From a checkpoint of a small mixture-of-experts model trained on Wikipedia: 9406 steps.
Below are experts of layer 3 (counted from 0) of a mixture-of-experts language model. Rows are named router (the router's row for the expert), gate (a neuron's input weights, with its number), up (a neuron's input weights, with its number) and show model dimensions 0-255. Each number is 128 + 24 x the weight over its row's rms, rounded and kept within 0 to 255. Numbers have three digits each.
After each expert's rows: "mostly gets" lists some tokens that are sent to it at least half of the time. This comes from a sample of Wikipedia text that the model never trained on.

# expert 94
router:091119131142067117119160118101110148125141171145109109106160154123140142149120134132137110134163122131120134160140150139095147148161170135116086159114140109119132143085151127144146161166076119107094146155183121109144104097138165118100132103141135109116172124125153109137130151195152124147127116076164088132138148135161136116133086125080150084141110109116109109146118093147163104092093125125129101172112106131123121096141145164106098148114136169071133130114170123116095147148116080110146163119142103109138112149125115092135087127128107100150151134140143152163129136130118145148188181127142111144109114150151144100111136131139117110143154124114148154128166124124139188093110153144087154123110170155087124147122176122104122145126118115117103161104159151147138154164126144
gate0:072089145105134129126177121122101111109135138151165114168127124100096173145115125135156105156089141144119147138129141110091101164103139147088164147105128126140098124100148083113169118127086129137125155134114077077138081100153144136123145116146115094109127084162111091134152110150107135140137105137179096158120109102107119114146124115083155112114128127133091171125121162135122130113140125123106119190117109144169134120084157176123120107115131116142131128094122103129099120120137108099111112158144140129132127089116134138118075127146116161152161142086108110155122115120135114140141081154124106185107152135140136130167168117103130138180128171136162089157153133147164184130120120111116155119094146129108127120121106112115163140116121165140104140179178132141137100103161107
up0:107069099120087136116130141100094132106124130139128117120141145099113147107088163132117112102128125151079070107102097104109111128136120125103152167178136127124127141112107151104159153091088108142150147125133096150120172115142114098100155120161132108117116159088119125156132099116116163152138133129119048181162119133142072156167105088104076132140120133139104126133114065158100112151104155099120152134102126103132106154114146136115117130106138103108108134132183145113098100103137116092100151085110102099121173124157155115104139108128066157115117124161109130089150079145138140095107123141127133127095117174194176112126109127126128085135148147122128113139138110128135143156132158146108148143164137127111130134131157114111122122123135098160115089127122117162119117124113145
mostly gets: " Lemmon", "OS", "arth", "IT", " Lanka", " Democrats"

# expert 92
router:166103114152087111143128128123114141132118120167113097164138123132100091144075090077097107146131106097139072141096130149082085115138154107133134118121147122120128138111131134134113112125131163169120145083168140122120066095127157140143112096131127151119139107140094116101139128120140109105137137077118114166121116112110096150131124157169115108140078108111164089129091121129116128166141152128129102106084141115093119117165145145143112106110143123143099091140111160125143134145124155141172158099164131121141081144103105126174119090124106168095118154114137160149148138103091110097179134144137081109100096123148128099118120138129124089119137121135127158130140099165110122089090087132158150160132122092101142128171135121161095129137091101125089144106128156104113161070147115
gate0:144140150135129138126108132120165129122129132092174126144136152122146110120092081166133126126131142144094181115159130108122137131155140132138131163063128116143120163102143142143135137131121098123111131142149188142143111163136139063078121075119123126085141130085084100175151112115098140137161147102114138122085131182103113190116142152093170159110088081149117148122147092145148128110096123094128109144165150145111185151108168077120109116143134093125139122122086145117113109138142162176149123125129123147186157102128092141112089136138150117140149119137125159104104165151113141139088111137136114154090152188125127126138116127126146123149129118127116127145131125083140134120142121090140139143066119137134111167143110135130105145152131108157150159130105129134138095137157100
up0:145112146154140136131127081115127132123128123096148094113120129081139117136122122130149118101145071103118164130179132121149140153124145082118151089112138136137126175133156087161137155174104105110129130175144144106118124067142146101112121157116147151134124158145105144158137095165130124147137176120124124141172097107135119128105141156123125139144125136154161132149105139142128091136123098138130107111146143119088081112134168133114130156109064096130105120150120184112137125105150125155082147134123078094111141094091115137122122152098137119109137104095134125135155089118153117120143133064143098122093129135108108130125116161139195110115107100127146174136132127142174142148124141136108094120123124137131146123112146118112141142224153127141126135121115162170138122048110090
mostly gets: "s", "es", "ers", "ions", "les", "ations"

# expert 19
router:085131178140107142152111126130134168151153135146112071167143138137151129161085133122105155171108131131107113096125128153106121159148139126100095139157126136129095103119126128142111088146198143127129119100117126095110146138136154159101122130057125096108129070146143125147154139125173143131107090111149116139149168110129108158134106132114110132099112137120133106085131103113117159105102087144162143131087088156110120125126167137128129152151120124163164114115112167146084122141132136096114168074077149173112158130127142137092133127175099153156127148105112122119156110134129114144101109085100145139116108120085107182116151112147179103134145177136124132105115109137142106149110163118130109117131116174156116154142146112135094130130115110119110101084145164108089124175128137
gate0:133144162153172097079095110149155101091088123160115078128124128135132135112073107135131120165095132130134097118149099100099101127149148130106095142135167139129115127130115098144142093146139126159108120179180133094090147161080143135143153088136131121128126141142138163166115109146143170143153115144123127130127135103142153127130141144149137141101123109127121154126165117133145141127134113168106122112110113143140135088116133122098121130143128124082154095128141076144139138126155122123161138132077098179135146089142096130077151131124111130169127126088113141124174130131120128164106100119111107095140064121091100140115137117119142121107108134178131157112067164131205107148110139154105118129146157182156113137146144103100114097146138138113128101122129185152094109118099161
up0:128118145125112096081165146137130117103101107157103136117167115120123101084139147117167127144141129123149169165142131082155151078144132132131146117065145169146137130149153125073151108123166122153112126115155099157150154135100130104134118096135127124137134175125132154140133106130110135095133149108079137107091164081107139143116141110154137148172125130142160145140159168150121097143160188131099122106113156134136151104140145114127083115154120096102117114141143081117156102133148130122116119181141137109164075151138099145123110133113101123131133141151140164138100170107121175141124114126137080119121087109136097123146150174119050110137144138132160102100160151100118140070136129098105141143175126080113119128123121143122136114110099135140102128143082134152146122087148108
mostly gets: " George", " Stephen", " Alexander", " Mike", " Shah", " Matthew"

# expert 86
router:126109162084151080122106154119116108116136110151136155163156141138162160111126132160121130136127118138136150122128129146135144139148120147097081127147126134138115087110095135123123085107106151108150167099112115153130117099121087151130106085097150124108119085093146108119122135138101099120095126116112155106137154114126113072114121104157090100082118156123117080112103128096095128080139120147156125111121134147100163100169125163109089107126139112145101125109174082133149112170135160163176125153100128105083122117144112128144171152089149141159150139150150131127131170134151095130097150138131125183158137138128139145115095149132116115147074156147115133126125099107130120121161135151150159155116178101108137137094157151126133059063125112120087111104189136109123132127136107
gate0:155110103133144108130139138135135128102141158147116148117115140127128112133128123123163126087150103128136126102137141126134131142108134105127180138116163121107147097139152126112130167160116066150117164149145111103119093116140142059070103120150112150190150150139144148139147117138111126128121133101138164158085135115093138147106165137099161132155145124141145144180142144134083093150158135145115133169140143073141124180140151117101162130164102174118100114142103117114100129152162137140150115134113121075159125092131114112154128159126124134108090157078109129138181179135189129100109138137144100176143126180101106092141136136143158128121156124136146123111117128159078151107109094167144122171118097112127148161132125174104160143164143124138131145143103134096148160104103103
up0:117140134109138119155147109165151092110110161098102129122078153089061072099095121097167095121171112108117109110111141157105169120133115140117125207137108108079128105145126096105176139152141114148089139172179131114116135129152126109130148156142124168144171122132140134124161125147157140133129130140125132118128108124135122138132125172112134141122119174123135088077142124133143136176111178124145158098151113140160118133118121091124152158142121125128094106150145112159135132170092057112134105140150139122140088122102121154147093149102129100121123117115099173096088128134134128140143127144122134120128070125106121113109153117129152141125149125143127148126087160163135091127091096099122158122133118107144118148138126105107154156172132120122140192182086135131107150129143128
mostly gets: "2", " synd", " Project", " C", " networks", " Conference"

# expert 9
router:095100101128123122189146119119134160147143167161118117131125157106112087141105134140110118100108107100110087153129117154107120141134094147135116176133089124128115107103117112115136123136164116104136119135138151098153114080137143125085105118095124141123102118157153119125133158143192134164095148162126101103161155134135117149179099122127158104124123157095126118106122110107111161124124114161164144168112127152109135163088153124071093116133174156101123112155088128099087141143105108108130163084160159154118125154128114119134143126127081145149113122132135181128130128143095167105140103121115136109150141093128161118148158120152132170155117151138099122130151125093148134118133162118166116081126106168165098137158099152169115161127102091146131177106127171137078120183124153
gate0:113140120140104094131085126122115105188161121114121137124139105165123142102124116184116125120092113116129107095146162152116159156139164109133150131122127149136145183099187104118097141142137128121109123148175185113147135131145114144122156110107081180108090116108124123140139124142129126148143145153113151045161079094125139121118126121137117162128161137130091141132144086147119130101131107120108126152102151123126122160138127095144111127142155167118128157139122132168096137114130124158165133122137181116153131142106145117102100171152124161140102096128156102143114138090138176109119137110163148116121151113143143097168121148109133127115084142107132123114105118165106112110139120140113089129144108119163128078181141106088150158109143127088107189160117164173136146154098174
up0:097130123127075100133136130136150121132114097142161154135135151088148115090150153141142118107148133125119138108130094077086139115136125103141134120126157168118150129141166215118111158155117134176194120122134105170116142080149127152131135115100165138176089097117082112129101121130124130105186144125149133106120102137139146166160126111156114149088114163124128180137111113112140125106148141124122068123198143120121122106124111120139111129121111165115094100114112155123141146134129150113128138173090135116149142136141113140145104096154136134139124120147166137144116209119104122123163153130173096166126131145122107114121114118157146125126138113120155132166158126079102146141169105114140131129173148117123120089086122155120110119092142088125110137146122087107111153081112122
mostly gets: "idae", " Spanish", " Italian", " NED", " Dutch", "ić"

# expert 43
router:130114154109151131080129154129151102119124110125149135128152143120125084127142155106094136145088138099156134152086122154108106116152082085078154088123116139134113130109110111127181126106103105108110081127126112140107133137077145129115104161131129143126117163150103140100138166110101114143110125092110166108138143128136104137155148165135136105109078121136122142121128118103082130133177138153148090100126085157123126082179123105123178099135157137131108088130172138080122107152140168076138115128135131116121140124116124164137142146105128130148113104130159135131132109154141143149137123135169165131121089163168105082095145122164072181132102099120086119114120136111155125147114147142168154138100083083089133158104131138142164083180094127147126154093132122125138137144130112
gate0:143141125104129142110158097137127164124117124107162129114096149113139149132101090137119114165111128116142126136117144130125141098114100097120183137124146149133096126096079098156177167105129130118127101160106164145124118169132132139132134142123160122138142103099175147107165150155152114171122117119147152154086145118129104143151119171158158125141130142134140145093063139124117093130126156167139097165111096118119110152142152103146140105122132157130155115098149116133116120138158141167114114085110117122136144147125149140158174134103150101198115139118094175151137129168106145112132130150109117110124121160182130124134107156045104129104086098096108105146138102120136148158138180084102155110069135110123134154120151121174130139153098142130095124118128173125158103155135176
up0:117093158076151120137178149116144112157125145131172117146105181128147133180146138132109114126167121104162149118158114140132138155076160105098105195117154131086139088104103092151129119106131123129097122129118098108109150152146143140124153147162131100144103139157134140195149097108116132104124105123138108159115122174098122111118145134131148119080153102095120103126144100120136074174159154134097121141126134128115128115156121090108139134164130081149144104128130114105152129119138139113102140098105080097124143140149175128135128110171151097152162156151144134138112141178159097152146129119079187142173130164132110106121140116118136086145105139114115144137118136116156103145184131114119160135086138162146152122125101142108161120174150155152118140148128155112165133138131144
mostly gets: " Genus", " Coordinates", "Scientific", " Species", " Phylum", " Synonyms"

# expert 96
router:132108116123128133142113145122135166169131129154104141112150168156099126145098114111106136095141096094115143157081112136123100163150101151142120120119097087104110096102088151138119106109113159089139152105135145157146123096151144147123087124141144166103115144143087108156125152104099103118110165102153172107145126127169109158128151148139095165126113150109140104092101122095095164157120128105159105104107143161103149111165102144095096083095143135129107099164149137098160107153109122095113122149138130097110102157155104158133171127152100143168106156143158122146181153158145144124105116153160182163090110148144117105146171136160118152171143109111112138101136098124121100114105135138154146139152097119119119160082152151150161145151090105143145126114133121085098144162158114
gate0:142129101130147141130131147110118118106055134097133148142134126136118109147118129153132129150099177118128125126152130098126139089135101132128124170155115115113128190125167136163145115159106174103118071133139170095060135156132166125158108142124095142169093118115125139129141145180151146138124120159119129159111178127105124112116082116139155138112113120101134130150171126186108121122114112115075170137119109117134108134117155136112158115143112143107157155178119099131110115094103063126139138117155080174141132150151157128113129135146094082089122103093109139115123093108110113093124141117078151133080121165120131114117159122073162128100074117113157121122131104091142110136093092145144122083108139122114134106126146131124118135155139151089085103107135141117120123119146106
up0:122124138116142110119124133164145107137165146160122139129102108137170109110094121152122122115102112142166133133113148154170105151113115108149088146122105124176129145104112103122124093141125105114149131125100159145154145116104113166133149146094141078135121161149188116114115148140121094157104152127091126132118200134068119148094154139139148105118138165123165131140117169130100090132162077081119122150124113155082169145114112107143136107151080143137149131102095131089119130157132149116113126105180131137139092088106110147134150091101116121114140090132172138105105140113098135105112137183092175124131149135138150143100127139123139116108156200144154174067166160132102092128138132111127155103128085117109115134148141110147134143138105125125123122113158148096120118138098080
mostly gets: " −", " sl", " Ky", " society", " +", " Density"

# expert 122
router:124100118119115125138114145116141157165133124142107149109145168152097136138097117110109133095141105102112143159091107160114103162152101151146107113112102100106125100114088145136110097116122154108132164109134143149144120104144142136110091119140158162106110147138095111156117157094104109113108144095151165112149135120161110152138171149134085152114106155110150102099109117101100164161128123120156094093120141152098142105161110149098092074099144145128114100164146146110158088158119121101120127149135114092114098147155103153134164133145105147169092151156157132144177162159141141125099113156160163160084104151139112103151164136153117159167132119110099140104137107128097095121094139146146162144143100119119117166085154168165172150160086096145152127119121128076103145168152113
gate1:149115119136136109103123127106138072130107130130145138118136122066107140132168114134195104156124153138129140115156115108163140120112164133167124070149153084124123155164130088172130132133135137149106114156127108104105118161136127130124144152125143126133102151093130141103156117112130102161126116093133104168105093108125153148131109120136145122125111098110139136182106118174184121084155078138155100132114108098137134124110126077134106172147113155123180184141058140137105139122149084135139168119122111113114093115146086165147131138094131105094127151112110079114155106111120120142122134113147136108078099137141106096128132163104141106120087164166139145138140130112176130123143088112127099125135141118133144089074140113109135157178113111114112128128113134116174131116159156
up1:118140135129094122108151119099162152157099127120140090148139084082130111198142149076159115104149135147148099155106121114113147152161166123107085116093142124132162126144126138119183133144124095193169105120147154121165097149163151102123133077160135124104134117134120126113149148098154132175085145146106144123136132119126139143101114120117160129152138137145192122108065142132168138153128122090144113117099135092143121122161171177134167128143118177109131099143145145136138098156134102149147115081175143142102134141152123104094129096156120135109140123120121161120117109150120123098156123145160069151104150124165147124154134112118109156105143166143090117135094165130117128097116145151139147117092125109117116135119104109143097096148126147180111118152127141122126119132173099
mostly gets: "})", " dr", " billion", " Kitt", " river", " Clay"

# expert 45
router:130107116119110126134115148112134158167132127162096137111153157154098143150103119110123144094135101102112142160084114157120098161148115155140117120110098087110118106126095151121118094115118159110123159112144142134134120099145142135108089125132158168094117147147093094154117156098105111113117143111150186118154144125166106155145162159124097158112119145112154113080080113109088144151117126133155094099134135162093144099162110152093102084111147145127112104166142130112155099155116110100118116147129127098113106165162109164141167141146106142171095158153160121129176157169156145123103104156153165159088097155154113108155158142156114156162140112108103144091137107136097094123087141152145152141137109109111126160082145154149142140152080095145145133114131134090093135165150112
gate0:137136128167123139131106106126137136130098124126166129122131164141181160137125101131148088135150108152136166109167140127101113136139100097159155150070169060160118142104164127153169129155141087095131118128124114154100146083102104071083157135126054141140159124101113139134163140167135166143144100165132163150141122136126107112136130109104129133130145110140103141107157083167148129109098134182116136148170094104092118155115120126109116074126111125119137076113113150169112109132162116114175151158105125099183157155116129121130118099152109115161142137096086137102119133118127103120147142106124105144107152173112120148116142083110093142137137121115160136140112115128151088165149106120132111106104091091126137107114101113124126143126155141130102152108144157119112160114157137
up0:121072097148105081123149105146147101167155143097152085151179111102153079133135107125125114150125077154143115107112145107089145116123085134134179111124125102135171074136140136153091164136119120145162130143154132091111101117078151115140090113095111143161135125106152104116114118132116151113135121120146165126154125166119119181138150149111143159107117117113137149111130077142124108099101155116154147130111155078158133095133057152111114117111147145132116121155110130139074109137130163143092121127103117103110102144167123137135148158118113150120133110123091133126104111108109122162164136084159151169104129161154131157120152119120141139138086126128093096090144153126177136132110161093107136139141139129097111178130068132129124168126137105128114106127107139129146157134089102
mostly gets: " Germany", " Mad", " Frank", " governor", " Arc", " Minnesota"

# expert 125
router:135107114119121128148110140113137162176136123148095136110155155155097131144097118101105136088146113101110148163093112154127094171157103150136114113104097092100121105117095151126115104110114153110126156117141141144146122100141143135112096126135140159110113141136079100149121161110107108105110157108158177110154126118163116149128163158134085157123105148101146109090096113094090138156122126125160095097122142162099142109160107144093093082102151144125106100154148138101159101151107115092125119149126130095114107159157100153135163145143103138174100149157154113144179158161144143123109113154151173158101099152153115102156171139159118147171141126106100132098136106128131100118097130149138158143162106111122113153079150170157144146153079100146144130116133125084089144161159113
gate1:132178155130137137145150146103128137114120100090113130135145131111126123089120107134150147160158141108189135149137129146104116124103142104137116158138158152145151107160164112133148148122098109147134119142112124132134115132121119090147150132073166142129167135114116160117118146164149124120157103116126123143115109133126141102082134134134112120115125140175092106152126121134136082126125136153110136142115114078159157092152127117077142153114111157165163107141143112146156103100121169135158138098078085151110116087109129141122140111169140155133160110159107108095106162079123107161106108093098130172121197154107117114134122140085141121112086109144161130114094125094133150161135150151138143091116186148099184073080123143146131126082150167152101105138151108137150114105080140
up1:152128139126181136174097105124147118123176136150122173174080135147159110100072117099139145149148125061163124122172115125137140122125125172098127142127083133148112184105147104131148170129123062140124127117127154118111120116145180142114154099119125124125092131131117109125130099160113172129099154109159166112128112163127130097105131120159112127115143094108082167108123125100071151143122094110129133128104097127138122095101128143151111137119137132124123135135127120100141077149163101136135142114112112124103126121115163166110150117138156120129103145113147114112154107113122135169126165143129128151088108168132132116152140162125109111144153107131109105150141147122163173122131121112113183159150170183095137109145095131105092169146105144141138121183093143128182093147139133
mostly gets: " Nich", " pal", " calc", " Nicol", " Ste", " Australia"

# expert 118
router:126108114114118131141115146117142154168127120149103145102155173152092135141096111105120145101133094097108150156097108132126093163146101155146114120111092095108115105101075153137115095114119151106129149104131155156143114096148145142112088119147150176109110152138089101149127153095106117118108150103152168116155121128168116153135147152122086155111109156102144108099101112100102146158125139123158081113121145165097153106164108142093095089104154142128117100165141142101151100154108124096117119156142125092121090155153112157136170132147104137184092147144159125137189166163153140123097107156157164163093117153144120107139164136158120147171148114103097149097136110140102105121090134140149160135141104116119121151092155158149171145146100106145139121117126139091094141155146118
gate0:142129135076111129092150152125151155138093143129168164136100117117159161124151133116110147136147147180146106150172111095149124115096168126122123138126118150130101178105113129141105155167160102117099138147116145129147085100126093181105129162096111111127119104100124157149113082098183127096119086106130148135114151135107135087160108160096140138113158137133107115132169108142088106080140110167088153147125132121182144169145111130127126151111110132106168145122067134132127144090123085132115111146149116157147138137077063122166122123128149165123140093082099101106121108126109124155139128140097094106156157142111128135147110147127183154146115119121164107137082136162137142141140114086149163126110131139102123147118153092094130103135131111092103111119114140155126133115157135
up0:125137112068079146097140148116165155115135145094071120106110149131116113148100100116126129139146125118116149056208140151151117150127104125147125141142146124135109128098128156088137139168097114121116161120133085100139142144130113114097121101173102139119055137127137106116132143183131098141112077111124118131116090102132130140158155096111152113143161148174157124095117111141107130139132123176125149122135119120165100121081142103122113135113116057154127127134154139136136102191101098092110115145127162131143124126137111136120136100084131133140097160108143108122107161108121105102145134137189126100176158169113165117116138113158145125159154082093100102149135116150122103111136126143108104130129121148124092148138131159134106164132121175125128131125099100161116147111132136
mostly gets: " There", " Edward", " James", " George", " ph", "|---|---|"

# expert 14
router:124105112120116119138115142114137151170134128151094133110144165150105134147095117104113146094141097101118145158090102130116093176152115146142118117113090096099120097114088149131118099118116154113140157103140136144139123097142144140114092129144147169107111151140093107161114160097112102104106154103149177112154126118157117151136146155132079155110104148111149117090091114097076164160121132121150095101125152160103156109167114151101095082111155149127109089161143133103162095163116124111118121154140125096103102149160103154131161128145106137171089157147152117147170166163145141119107109164157165159099103148149111107146165136149116159163140110112098137104133103132096093120095143142152149145144094112118127155090149161148157149150090101146157128112131133087096140166159117
gate0:138162143120122106122119087141142128113136152146138108129090093128087075105123136144149100099108167136174081083108124097138104121120137098145144130157133122134120148122125105108127110154093150185084128167109114117143129173108151107127111152127163132173158131143086107131182098117152179143079087130114142109117125129089151099114090139110130123115111122132129153146135142139130093158111088119131122122179143110145108118093121081158115169127113137101098111141139114122116100141118102118117072123108128129166155113129119096102160117153158087126112156135108109105088083155103122107147119115132129090160130084158122155078140122114119162144141090130151124099138124135154144161094127152111150119098098131165134071122112101116145162107117150130146183180141136109155128107149110
up0:104139097145140122114070108099121134119164178122158102118151143154093183131096158124099135130182153155114096105179085142155135119151111159120153156106165133132144161130180131130169113102150115138146119113154115143143087145141168108085135128112145144077136145105090143122141165134108138133147138105144142102140133134145130138146151121135110096157080167115147138105152113140090156099098112160124172161155112139181099145126123118136133142122166168083131133132130085111199158115092147112136122109150168157124126094121144141120108145115103135108136145119167156128089155141146133122126169136114120135118113158099133126136159161124110138152139146127122123131131111136135118104116095115122174095124093140107075106161103090136115094123135111183129125104144114110154103165085144
mostly gets: "″", " Ohio", " UTC", " Fl", " Chevrolet", " Toronto"

# expert 30
router:137122072128098153145139126097092164106160141137133124126146111128143090122094074069114124154152090098105150118138150137116119100175141137152108141127170105167098123111152141149107128100179145147142157117157160126147131113085160125101145142102126119128181129114104102107154135128138131104144099092098107154120161100147142126090075151099116096067093137090119154120132109130105137128115105147129132112115155100102091114157131123094129098105105145136094124104104190121126098110116152128112146152110087167120086132135156137149140132091109131155146154107139124121138137136088150102138139114134127149106096114147095142119142120125128127117133109102090093107113117124101126098101099076148123166148163153111119136092142087128093127097140089138099182132096071114115147115158120
gate0:152149118141126136167116112138098087147142101117148178123123128110174128141120168124159114136124141132131169111157164126132135097101148130140084125134130171113111151094140157108087087110176119157160114111092151109156132112105148124177117086141140146124138121134127147150076170146162140129117142124112091141160123118165131161148149075118129081132128149109173108114142117114129133136141165117143121143135085105141104119127138151110153118104109134155137067158116095140140111114145138098166171103117099114111106128175093062158128108125152124133132113169155120082123100176099106074139132112112113113145138118124147171115170103127129104135104119170148084101131094113123108113167136151104103103149158139116122135120122137123110138131136171085074111138099109156119124082116109
up0:145116132141126111136136132102125138130182134094103143133139154127171174081129150161131075079129126140123120091149090102082153142123142117134142174162120123097139151137145151126130112150123130140131175120154120114153117153146154144123099092118156176131101165135135112148076139132178098145149072103208087108127153160179156147154123112121132162161118139147145097102136069097155137130107097124117094179134114124152140110128137117119083140123151147120152099145174113150110100124103150069114123138109131148101134103128139111123101103108169110126143176141122125156158106133135143120142107118146133141144176078151127099114156155162128117119155152111175117141112147140118097112139157141143103124160131133097128126122137117107163155117123128156184127158116130095124132122142144
mostly gets: "ing", "ation", "ings", "ations", "ors", "ates"

# expert 60
router:154129106135110157188152082129123154133151146173172133139145166125126088101060140110088122143104121116122101103156135135124105110162137170093126131156120152128105137115135102141167129142110119119114117150155133126117166108106146109101144108099138124101167112141143155121098160135220158151131141133139104148146157099158143112133066126125176112172122124102140114143113078121140145109085127139128142179105112121113081140128136140102104143140096125073135170137136088127093134149120103112121170095115168125110139144137110110112145119130102157142123118120133134130157127143113122152136145099117094118123097137090157150118157122088108148154141132151125135112151106121151149079129118144167097110104111185152151118137125144146075154093104125129084133116157154126094131167113110
gate0:136115153139138165128143072164105135141119142144089088118123092116099101154098140143119151078112128177112145112167105097108144090091169116121165178150125191156136140173154118185127124136140157130113114127145147130140133140129158148101115173158149114128160095143140160103178115128109138120120179139155106121134066134123102134149142114103147107145127133131154110144076126120145135133127106134111114140140122145114110138112131103130143130159089107168158124164094127085113147154123132109139141145114115172150116078120168113154136155111136141098134099111102105127092125102144105171126165121085133162139118180094136115161148131127178105120168186146095144120149128128141106136120119155116099177119129159138142136150145121160158130131156136174114140100103136169133121138151119
up0:122137151144130114093180139097139133127147128115095150138120103108175129124112119129119148139143126109095132124082116099158160110160135155092146146131136125138101119146144153098129139090135130098114127147129165195178099114111121164130135129158146107120121133158109099096139107140126135115129094145122171124114122162124130113124157130134118178144155107126083136133127158146160095118140102113130102145153139137103193148144122112138076127108119148118159141155142126115154109139140148124119140140145096132140134100116152128127125140144124116107146154113110170134079140171151162101123147135191089159135107137137100083100083081179126142130086164144128149162131182184109167161138120126111133155153171165110124118129078108137119186128097106164137088129183122132144138113157165
mostly gets: "ș", "č", "quest", "ek", "asure", "ée"

# expert 120
router:084126125090106084096164141095127152103142134146105117158152161128136138134143158152125118158159111134146110083150119144077164159110162129149103143116140136152114124116119139079127145129094122145117150104168121156152097093121128140097113112104105084127083087089130129140155153131154096113134123112135135121138126153144153124157082102138142151131162136148065113135151084167097076112147086143152100135134131147117163123109147155112133098099171123104121108097140129110092136140112171084123143144085099126095100144100140139128098157120097138140138170114150143135158108120137140116121101148182118169129108162125083111124119119128193088150149145077166110149138122125152177174109151130097132122129165136108104148150090126143138154118110150109119141126143112113119107158145105
gate0:122074125093129146127048110170159142117131105109160167130106146146130130108127141139146085141128105100099089073168123133104097101136098132126108130117100116115128102154164129074148148126091121106160107143153104134132148100116074110157143115127129143120131134134110147140093165090157092140127150086120120081111141129122126125124113103170131108125134133132115114150120137172125098156145114108070133094103112143136142138189109130133137121134175160125136164132136111119105123101122132157134144172109140116145152166134120136118106101129108155104126126100122127123085120146116132151119143120087132112126159145134137129135113139154156129150147110142184148138120132068138129151153144167063120153135139111138141117150096109137188133111167156082106155083107122136176062148134138
up0:132122130162103127113133132137110119101136117125128114103112110095111117132100095078144118137127106123133136119098128116127128138119153128090114144126088142144143153115139104107090129150135121127079143139150144092106123109126102125124128134147116109111111147101109117128140115158113170124109116101129135105129092109130084108144109163090131145194103122144097132090094152148155146097071165153109143105148111156165103115123075173113121113113151121112110146131087090128099163116162142114145152138141119099147155122091072122162136125161153122131094115138112129121104146130119121071082133169106112085136138084067116112114132105096134164108108145175137124084146136152133119120080113163174142120137167094132187132133172143084137073146143100096145117090117144108119166130124178
mostly gets: " Angeles", " York", " States", " Boston", " Islamic", " Carolina"

# expert 126
router:123126090122136124128141157094124138137129163164091160079168150137118102143123141101133136103115083101121107121144159111104121147089096145145117123108142104120090073110104155166104095137144140129136136117155118151164117098134133121080084140091151158154121111170126109123140114112134112099138136133147105101121148125156133154111106123150087192115096135122155092082101104088084140123128171118138101095096143133114154118121109140114092109093137140092146116147135163081109121168121150121142092129098149112138119179091133099164143127132143133148124134117136169133165132167134088114135106175130114103101124160152097101173141075130106133107140184088106133130125095120101162126140109108152146145124134157163154151086136139123157135139112129119116129120162116075086120147162144
gate0:154100122124124137129135103147123156122125149077105117141165108140143108133158099150144119118133139133116124172156099129136133139136116126089162181132145120192118135138139116139113147131134088150115125138088123122124137128122142113116134111190084163142100168102152128163156164154131109128166130135132118114151120155143119103133107143098145173117171112061152121119124152158163108090086132122190160108134142132115156187120117109125112130162134146116165136129137144097128101103075162154142102142121132098131127144132123154130082169094130142144141163071149159089104128109084102088085132130161127112132166134109129093084124086123134121152163141150124104103079091124161141189113153104107164137107126170125089120102147142122120127095099130135115099125127128124128143138099125
up0:111133106157129133105149144123092167144137155108097129119089162087145076117120131108099067119148110132168107145076116128115155126165167153152150178103120098084135122127125141099110162166102124145107091109115103117096132133134178123112112141148094115130136114076150109137107099143157154162113141098139103130072135135133154149129133133089142093133140148128132124149122129135154148132140121114177132109108103139114173161113137159121189112141118109121093120131106107088162097115134148084078187138137159145099169158144140145156153131129105138132155166145098131130086096127116122096139160091094126107158099140154129150099119110128147162109118129125145105124107078125125150143136134112127129150124141158101157107089112127176139121115121130106109098148136089079114105168107127
mostly gets: "T", "S", "L", "R", "P", "N"

# expert 76
router:134098106115120121138107151112144161173145123134108141123146165153095141143099123109117132091133096102106149155081113143121103167149112148141119111109100096102115105101085153134123097120122157105135163110141153142142115099141145138107098126128157168116112142135086109151119155093101116104118156108147175108160135114162110154143157148130087154118102155109140111082101116098097154162121128124164106095121149176097140110161118143098094087106143142133110095161156132109163096157112116101127135154136123104120106157157101157132162139138113130164088150166153126149177172159147137133103115172153162162091103155148114098160165133170128168165138119114097137098132102124114102116095143134140155142142103117118116154093142166154151143150087096139149134120131139078102139164154107
gate1:140126141126146128117128152144123183152102137152142128121111118132103148144158127123165111129160141126117131201175154125113098085113129175148176163152102167123154144157140116147084175120130108167105091116147135117106062130126135124151168122167122111176137168134116130147097099137139171118115136151130100130174142136150119120131132132082111156146125098136109173132108134173124145109116122081095129114131100095137155170137158055145165170139120118124125123128135125149102099121141120123173108137129107129128140118133093118111126124142164181133110143097120149134121128083115067126135105133119065146171110128127119143119142127135111102113115130154135146125101161117137113125152101106113120131118132124155162069130120095114081131138111144120111197134159105130145085138107147
up1:113128125094143100143143169113101129132105127084145158070132071135093135166133131115140209114134156154137153120104134148149115106175121123125081120098138203135154092085117134133093157131171146139150153140107132130173154148094119118132127113124125105110132097113105120099122123130129192157120127144098130117140125141116110119116117096107126121184165079098127114171142131147148138117064115109146109114143137128097128098134100105126120131110146127119105124138141131123153094155120132157165167116105156128184127122137126117125119128145119127110105130119098134118132129122099104095130178143147059141119133100105109109120130113150117145140107174181112080114132099156136109111142135172145136142103085146080155145171096143128115154106095158123113123130127079144138128118155126
mostly gets: " Website", " Ren", " Frank", " Rem", " Laura", " forest"